Below are experts of layer 9 (counted from 0) of a mixture-of-experts language model. Rows are named router (the router's row for the expert) and show model dimensions 64-127. Each number is 500 + 50 x the weight over its row's rms, rounded and kept within 0 to 999. Numbers have three digits each.
After each expert's rows: "comes after" lists some tokens at least twice as common just before its tokens as in all text. This comes from a sample of Wikipedia text that the model never trained on. Tokens count by the router's weight.

# expert 25
router:455447454540444423484546477479534464483425561499472552521477498577535532615519542530455475491460563547479579461415517508696471519539470550477473519432492490518474510536508477411503493485542476
comes after: "0", "9", "–", ".", ":", "8"

# expert 58
router:456431502449469514544529539463540558490455502534480592401487560448517482528599445542505385552453484502516426492488506593562478589464515499434456480451453491475481556538558479483474556477482513
comes after: " the", " |", "|", " a", " The", " River"

# expert 28
router:403357488525535543512513495398497538459442502493494579466497509386535519511602485553452524460476502417507502518523491528610496518451496494494521557382481495595522578524579450496473561434585475
comes after: " ", "2", "1", " (", "On", "3"

# expert 110
router:462390361565533498477469520508504510533517453516457543428600438550428508549559465560477500501429554512473472447464515577518442448429426515459528475502542458523517571554529474383438490484458456
comes after: " a", " the", " an", " and", " of", " with"

# expert 66
router:492401492515567476449455511428503446443476505470462579403492446447430568590573511518524594478446557506450522419478493487565462518483453456505527526442482508483465523602506552398481421443491499
comes after: ",", "s", " well", ")", "==", "\""

# expert 101
router:441458435550500452476455464471509521470500533511529557476580477474442539479588517558425512523467492483467546502498559603622501456483439551450559464451444485546508577470553461464503455490496405
comes after: "1", " ", " (", "–", " So", " Alex"

# expert 72
router:458431506540497483507533536438531504449514492509411518426495511499441536537593452514468488499491457406500466535450553534521494496467471612496502436442466455569527536512610501377498487428451549
comes after: " the", " his", " a", " their", " of", "al"

# expert 83
router:395458517468560425464546418369479477500521544486449590404510493445456562572506479569453485488387455440478508529506526498602477481533404520511527543450534475466532570551539543416473556498532462
comes after: ",", ".", " due", " Dur", " end", " time"

# expert 46
router:405427417496460444545491473498531526555459483538484599510598472423389537593506488587534546488488515462537489473474515530546464545468474549485544530469543537514518524534583451464515526486506462
comes after: ")", "0", "%", "4", "6", "3"

# expert 47
router:447479472498557455520494465439493460519597513463443572377518399487493544526619479589463481591499544484459512539466536533584473502507534564481536521404556542524424567458566429497553512449452481
comes after: "s", "ed", "ing", " to", " a", " is"

# expert 89
router:448437431468546508491457478471463463503502513440425539438553440458465557541541442540478517568450508468450440500523534471567539523508470523518537502416458481591436553492574442407519509446478464
comes after: "\n", "s", "ation", " ===", " Unknown", " such"

# expert 119
router:498454453572496534492493524532517473516533468491437536385533479470458544586552391535502509528440529492542450520446605534612536494468490594564468551475560503444525493509540495495462414546519501
comes after: " |", "0", "5", ".", "3", "6"

# expert 121
router:420394437520484502532438515489475463474518511471465511474559487444451567547503405535413506569455439384473496442503463553598551513482464544543527548450481498479560581590500430472441480492494503
comes after: " |", "|", " United", " Men", " Women", "Z"

# expert 65
router:442484412443473462513511540431549570480595477487548521482473412575464554605596492502429490506448477426541492489473558507659517546456544560491470480490449547530394543538585433495528497457510412
comes after: " ", " Born", "5", " \"", "4", "3"

# expert 14
router:402442450567534512436513434486535557463553544498494545435506495512473509560560512528479478486469535398465462500516542537622506523510477500534569451447440503540460482538523482496543521550544454
comes after: "9", "0", " ", "1", "2", "8"

# expert 16
router:447427484463523537477532506496440588484512488442475570474548436491459543563551413576478463475520494430469464524524473535533517556517509488485501505447488517497508526538551531473477484489561482
comes after: "\n", " No", "″", " (", "°", " on"

# expert 38
router:432390423502578499443534465448507521513513476477504517410569457498460505584562446488483543513525475429502453505490594598514511485480488450483507512431504508539543493507541455492477457512487438
comes after: ",", " the", " of", ".", " in", " number"

# expert 73
router:454419453474543482536399532408546456469494456501487582414568466467381535561564472520483497505444481515499473511499535555611501568520529590502507530501485521534492548581540478513470576465507560
comes after: " |", ";", " on", ":", " January", " July"

# expert 90
router:496453446577519457541533517547525489428460557441498506453553511487422536507575439570497473464432523471519442482472621557542387461437504551476576446510579428495460537522557479386494499439482482
comes after: " a", " was", " is", " be", " are", " an"

# expert 100
router:436453396475500473472463525467499526520508512447500551521581474428462566555570409616455468607459512448470489474414545587552466521430463428462508459449500458564507563512581483383452556506501461
comes after: ".", " the", " a", " on", " The", ".\""

# expert 12
router:476439468553521416549481520512531522479557550569431485432565465433432495589595438487409459510468457448469474463485512611632519564481412532534473450415486517505540525504527448457557489399496510
comes after: " |", "|", " ", "1", ")", "0"

# expert 11
router:414381479533547471400443471474488558509458484499526530490511467511383564529524462481478460566494470457481580508481486456576543512463447517500479496453494523520490587547480398417546448531447489
comes after: ".", ",", " where", " that", " when", " He"

# expert 71
router:388409472545471444500509482462546552499497535476515514492546513507392515576530453510449419525436502418535484452478507542629387519437530571500564516451527548504493652538523384490533486488601505
comes after: " ", "1", "2", " (", "3", "4"

# expert 116
router:447396378567488454534562513492507537498534505412447571459552440473434506526500444554484547490484467479489540497455551597574479516507456470503495531449470426491535567563597436535461511454524515
comes after: "0", " —", " ", ")", "3", "1"

# expert 107
router:434404426499556526503458450459532481530535518495408574481485451548424562576566456530433450497492460396445538484525507558515406507538437518503494534459493457566505570542475417464497438445488441
comes after: " the", " United", " in", ",", " of", " New"

# expert 32
router:381448468498571466533536500509480465482479535431483568487595449475525610515595518487431544553561466434564531468473589497563460474436578522556507499492574510536514561570582455440502503432439464
comes after: " was", " is", " were", " be", " been", " are"

# expert 115
router:510451453528457463520511440525548536546543549472443493536485385542423485515587439451438548531492583497423476485487534570669511452513441548419552470493472474516479504507566426458532519494511445
comes after: " ", " de", "-", " un", " re", " ("

# expert 23
router:452399379522524484491414507430524508532576536458452589461596485540448566553524458528469519548461447481486464517528584624490488489446452509579517482474479520529454556514534465451561515431512454
comes after: " of", " in", " to", " at", " on", "."

# expert 56
router:440486441517473446504480512478485518505582541457476498425557476450496489543478497503482463485428469475528543434446585562637494552445511505463535547395475447573459530535607459490523444460529500
comes after: "0", " ", "9", "1", "8", "2"

# expert 7
router:469411391547551508506490512431522523527514539387471528511509488461498540591551383525467457525460489388540475491556518594530498546497461489534458488495498477514505602575538418405463492447471474
comes after: " the", ",", " New", " United", " in", " of"

# expert 50
router:503421488488482431566464511466486557508554526494453563438555513460478505517536444550439458491481504455438472520462553554551460480492485565446546552474521509577423514443532487402448538441482479
comes after: " to", " and", " not", " would", " they", " who"

# expert 44
router:434468513520444425538505529430458542498530502439462475474480560528468584522598476560493434483490487532439465451439572543525478490514437543418535446430451497492489519522546526396530515450506489
comes after: " the", " a", " The", " his", " their", " its"

# expert 124
router:519437493558537464524495500476476589504503517514411559512604479489398546591543462504461450600462451452499519428495608488661456525500485535521572557470521507519479622503586453473480469436529517
comes after: " |", ";", "N", " /", "|", " May"

# expert 75
router:475400497552476531519491511459450470562471561471471542430536467441510563511514392550467426531429468434490474538493563584531575488450444470457485451425483440447449560519515364379517573462504465
comes after: " the", "-", " a", " his", " first", " for"

# expert 61
router:414473428509499499563571395502552497482575518537478505441566419432394542511561523502476468501492485508419461472472549542641481484464498529537509515473502597537533560552565475466473423442511518
comes after: " |", "1", "|", " the", ":", "9"

# expert 106
router:427365489562536445508444519446483505410493496512563509427564506474434570592533443555467442515538494399491469499483513571651511542492547522494546488475465498553390559480525463485490501518528486
comes after: " ", "1", "–", "2", "3", "4"

# expert 92
router:424447427549510519496447494384485526508481482456473532427567470455439569510664535461498480511506500448520571483507547520574520492436538528516499500432512536590541570503493392450518488481425528
comes after: " the", " his", "6", " that", "3", " her"

# expert 76
router:410446441459456462499477526497534465509538488447449509480570419447433575567542434522484494543476452428436469435510578485590488514440493505508540579436523490548511561533557422449481535472515479
comes after: " |", "^{", " a", " May", " /", " December"

# expert 111
router:504517519497533446503468482475502448535504537460479504455564446551436574541603479551519432540469498471447497520539595565639487561474474527500518479437504530525464570545565495526505463469439471
comes after: " the", " a", " and", " of", " to", " an"

# expert 15
router:426435519565563417513544450464499526380467579547508538485529438470439536615482444513426436524491544485466556485424543505663517510456467565524538522384500457539424593475561410508512555535534458
comes after: "-", " |", ":", " \"", "|", " by"

# expert 112
router:482453371467474478461480505532472455442509469428443549448594407527501486583574531522466538501520453452472400508504568537585487457462532495502595554434508517491508540504512523448570554397531437
comes after: " is", " as", " of", " in", ",", " and"

# expert 95
router:511463412502468538533535518460546480596512513493432507509614471424427548602614434504473483526498560531526493605542528509572464529520484498460491498460453491464513512515547470421404476484466518
comes after: " |", " the", " of", " and", " Minister", ":"

# expert 122
router:514404491522537536431444487471526520559588491482493484483439539436504522616549478543444422541473485499513464531514457516595519511562442512539470470504570534553560541591500454444425476527518463
comes after: "\n", "|", " \"", " Country", " U", "ten"

# expert 5
router:388419481506518471503565477425479504483545523446452583431496459447519493599574445564474519557431516478441544493561529581551456524553473549500525548415487552574503562558639491442530522554494482
comes after: "s", ".", " University", "ed", " member", " part"

# expert 86
router:427394436529477502461456504437523491540486429459415552433518461506468514541505459565500477494473497453412441494510556486549552572396473520506490557440454493537520558587607465476478478506471439
comes after: "\n", " Location", " Country", "W", " in", " University"

# expert 87
router:433385447481525451486472529520534492503514501408516536484509500515431595609515517457476501529449522444496543463443527566598556574501471530564569569461466428550495494475620532500470502449468442
comes after: " =", ")", "6", "5", "8", "7"

# expert 42
router:428445457486487495528500494442521481512572474489457578455570448442433547573548439542468501562493475463473504486488522533596486529462486534464547544403494501560503570529548442469531522421507430
comes after: " |", " ", " in", " (", "|", "In"

# expert 108
router:471423396621452489498515475416413493467579490489543602453534428469384493468570476534434518570458519543520546510473547551538529487500434464566463479458478568529467617491470458439488478536489501
comes after: "'", " of", " and", " with", " for", " his"

# expert 36
router:426413413497546493478467514446500496506552493512459536484552423448444598559547414535465497554444509480498481471500567534569495499473492525507537548407496503566539567552561424437468517517525476
comes after: ".", " ", "2", "1", ".\"", ")."

# expert 120
router:480417474508529501533444498436482536501500505471420565451508525483462487521631526566440484502443462445426453533535539505625509582419468505530569522491492532587480519455586526493478536453506470
comes after: " in", ",", " ", " May", " October", " March"

# expert 98
router:470428520535494477522430494562487508534520465470441542502507468559567487514572417532479454534508500462543522515528531555613466578532464558497491479450493518484397487562571448454554456463516476
comes after: " ", "°", " (", "″", " \"", " St"

# expert 19
router:455453454486568462501403483422432517429572507482558598490589452402526587507492470561488505552441440448525480465591533535661447515507496564512516469447453485549409556482568419426543485467520512
comes after: "2", " Succeed", " the", " Preced", "4", "7"

# expert 81
router:503364442496486502520519546447519460539542475497421534434557524464499445522575451540498525394434518404439437516491481521542532561437484464529556549476540494531463548513532391524610489492532522
comes after: "\n", " Year", " Team", " Title", " Votes", " Candidate"

# expert 1
router:450488478463479412525464490480500468485566508505554551396483450490460550578519474516484558553430573465533479427514538517570466532478473559528548541421487470634456503481525388425469465447506473
comes after: ",", "s", " known", "ed", " such", " served"

# expert 18
router:429449449524477492483500484453506515440458516494518551461608534501484545553542463566453390568491459460467410502492523597507570489429486508512534495402535436499487561585513425376457445507472503
comes after: " the", " a", " his", " and", " her", " as"

# expert 63
router:386406520484522416415613519412512509464520481481447514502470493488421497546575450534482443524496524478533521485414519533668528628466490546520516481382471538487426485480498441465491524485509527
comes after: " ", "-", " \"", " (", ":", "ox"

# expert 39
router:401453470562532518457548455497502457523526577526506548451495473422453496601544494512489419496434533432528482542533502518692523484513423457455481512455483502517459593551545477476547491478493567
comes after: " ", "|", ".", " |", "1", "3"

# expert 9
router:384435461542518477469441512457536464450508513409558488441608506479490540548575461584490393506474545448548527571522555570550558605490451471454531531430517460577523552531491435464588478484481482
comes after: " ", "1", "2", "-", "3", " Air"

# expert 62
router:430432507520490488508492488426496551549499494432467529364618456450447591624545433586471407523509458553478515517458579535533535496457473539494542508507418492480529482583544440428557493413531467
comes after: " the", " The", " of", ":", " \"", " in"

# expert 93
router:461433525504479432441525504534440486526585504465490554461541532498496557568508401540501426545439483488431531511519610588634497500479542491415499549452462525530548586469534480330551478471502486
comes after: "2", "6", "3", "4", "0", " /"

# expert 52
router:435408495551591434430508461456486574443501526511436586436534526479460472537496428468488518529419489458456486522449582508512475543440466544404470448494481504502521536484582472464434437452470445
comes after: " in", " In", "1", "In", "0", "7"

# expert 43
router:439441442471554481491446490464496503519578531482506515495611497458471527597549363569512521498437533524519544492442526554609486459495458473467535495422532500486524543481516422505527468486449470
comes after: "0", "5", "4", "3", "7", "6"

# expert 91
router:426470483550463465484492522435456476597514520508470550473469451460510574490581490484506480433487538493445529476503608516662434475465426389573466558431506543537513578571548543448509484525519460
comes after: ".", "s", " \"", " S", ";", " on"

# expert 10
router:483410411503473555511462475522570494588499570523496488511540488429498471542599456528497396551472428469413506490485517495541527524438475471474533456424413525535538507547598533412528389534554538
comes after: "-", "\n", "==", "|", " •", " Coordinates"

# expert 21
router:419364477552588491445533521445496524537493518482479503459493552550464503495569499534500475426482490447532473570471573588628472572451461543484495474461484453563458515552557453453541476514484519
comes after: "1", "9", "0", "8", "2", "7"

# expert 126
router:434450440480475447501455460461525414475546543491494531428577451535431576541529492498440490561417532432436491446475550571569485546504472603579525526404487469528491467493518491441505507478502481
comes after: ".", " =", " of", ").", " ==", " People"

# expert 69
router:467408392506510507496505471512449511521519536472435553511578425416455591604501443555440557565454532471469435524519496519568533509483471550551550439407479471533487552534597380484504513489512482
comes after: "\n", ")", "3", "7", "4", "6"

# expert 97
router:401391485545561464462487562424531452443553531441513525451574481495446490582536436529495429465498475454523548504492488613623502507465471499480544445398559479519457554508491410524478474507508476
comes after: " ", "–", "1", " (", ".", "2"

# expert 33
router:476413467585519443472483562480496467492532531464496577533547474436529545560532483494529398525524434448449510555573530576702487544491455490451540516407458553564478529526582428401525483520484460
comes after: " (", " \"", "-", " |", "\n", ":"

# expert 2
router:501496523535553524521461486483504446516479469452475596492586453462406523620578455509498450578502488439525465460554536551653494536495464531525507529419508415582490587505586519533521505478488462
comes after: "|", " |", ":", "-", ",", ";"

# expert 104
router:405427419506512462489519460436460516504535549463493532495585452456431546577555407478522419510492477482453473526501597490517485581452516482490501510511478481545520512533528406438475475491454453
comes after: " |", " by", ",", "-", ":", " and"

# expert 35
router:516411387535473528509504500448576447480571509489461555506479444482507549554533438507438447519504513464568513511464541549561507507486452567481532547399439496492448528516571443344517601527472451
comes after: " as", " is", " with", ",", " in", " was"

# expert 8
router:406394485499461466450456426432518507468513534384486475467596517462430566471537475563453431500525555468481475483495573543535512490560486528581540437467483487528478603533547469385519418483498529
comes after: " the", " a", " The", "The", " new", " television"

# expert 55
router:421438474479476516529507556487509511505510465457438481466552464519459550506607438575508420523492544395525468518468577560531527527466450525525460456479447463503531569577602492462468437419514511
comes after: " the", " a", " The", "The", "al", "sky"

# expert 17
router:362363476530545521532492509508454440462548560434510587399508539491434511544548479490511431550430467428525498547455540593600556532539428557525526495442461416544447501505556479505527511513486483
comes after: "1", "–", "0", "2", "9", "8"

# expert 77
router:375478444501472460527485439430459559492484506483463606524515541562479457540537455574495504521479542467418531499524534547631477556418447497517464500444465476510402568561535445491506498486473451
comes after: " ", " de", " Women", "d", " O", "l"

# expert 59
router:494501423531526467499517521494540425512543540515428517503465467583466615595540493478458471558401532469487468494560599548673471480457460510488522487464482502597424508440548502384553522492427513
comes after: "\n", " ", "==", " ==", ").", "==="

# expert 105
router:430439434492533504502521520512526440490465489504466545406497466452499540574594506527496453467446500516412455478556547611630507587447446549492514541488502419525461595487551508477556494473449512
comes after: "\n", ")", "==", ".", "===", " =="

# expert 20
router:432362455499499489539549479485466504506581521494473526463537480459490467499509509500465448576469537430521489462586522534677551573439470574530544509402421471504541517508518534408461462487471472
comes after: "2", "0", "9", "1", "|", "–"

# expert 88
router:333453444432513471538449487464534489516523529472468551483516516490398487522542403515515554521461453407440518489455544495650506517499482523430490475443473563485469550561536506424500521526458478
comes after: "0", "5", "6", "1", "3", "4"

# expert 113
router:369498423510498486529545471411534483526590507464455567440537467459438562571530474514419458473452538510462461470508590568675531594445515479497461462458494484481508568571512435448551495420499448
comes after: "s", "3", "5", "4", "6", "7"

# expert 85
router:440422400505546486542506531451431481486515475528403556479588550501448463549563513525482369522475511465417513490561537495569528520504504591466509557414548568439505518576542442448444504452498471
comes after: " |", "---|---|---|---|", "|---|---|---|", "|---|---|", " chronology", "----"

# expert 3
router:472490354524477514542474482457484530562530465421517641462519427539424552553590454498508503515453439430462504480429505552559453568502448573518516504460448454525460538504535493504471477385566517
comes after: " ", "0", "3", ")", "4", "6"

# expert 40
router:450366498515566457481485473492558452504552519474463523487560507526462500505501433519485439495464543410507541488482583555645538526464521492459538549368514484569552508521542459487486473498555422
comes after: "0", "3", "4", "5", ".", "2"

# expert 118
router:426430504504506480438486454430566446544542516481507485472526450495489511532589458527523489449516551440536475507548617554595489536453518567456548455397523488529482529549487421531488485496528461
comes after: " ", "1", " (", ".", " $", ","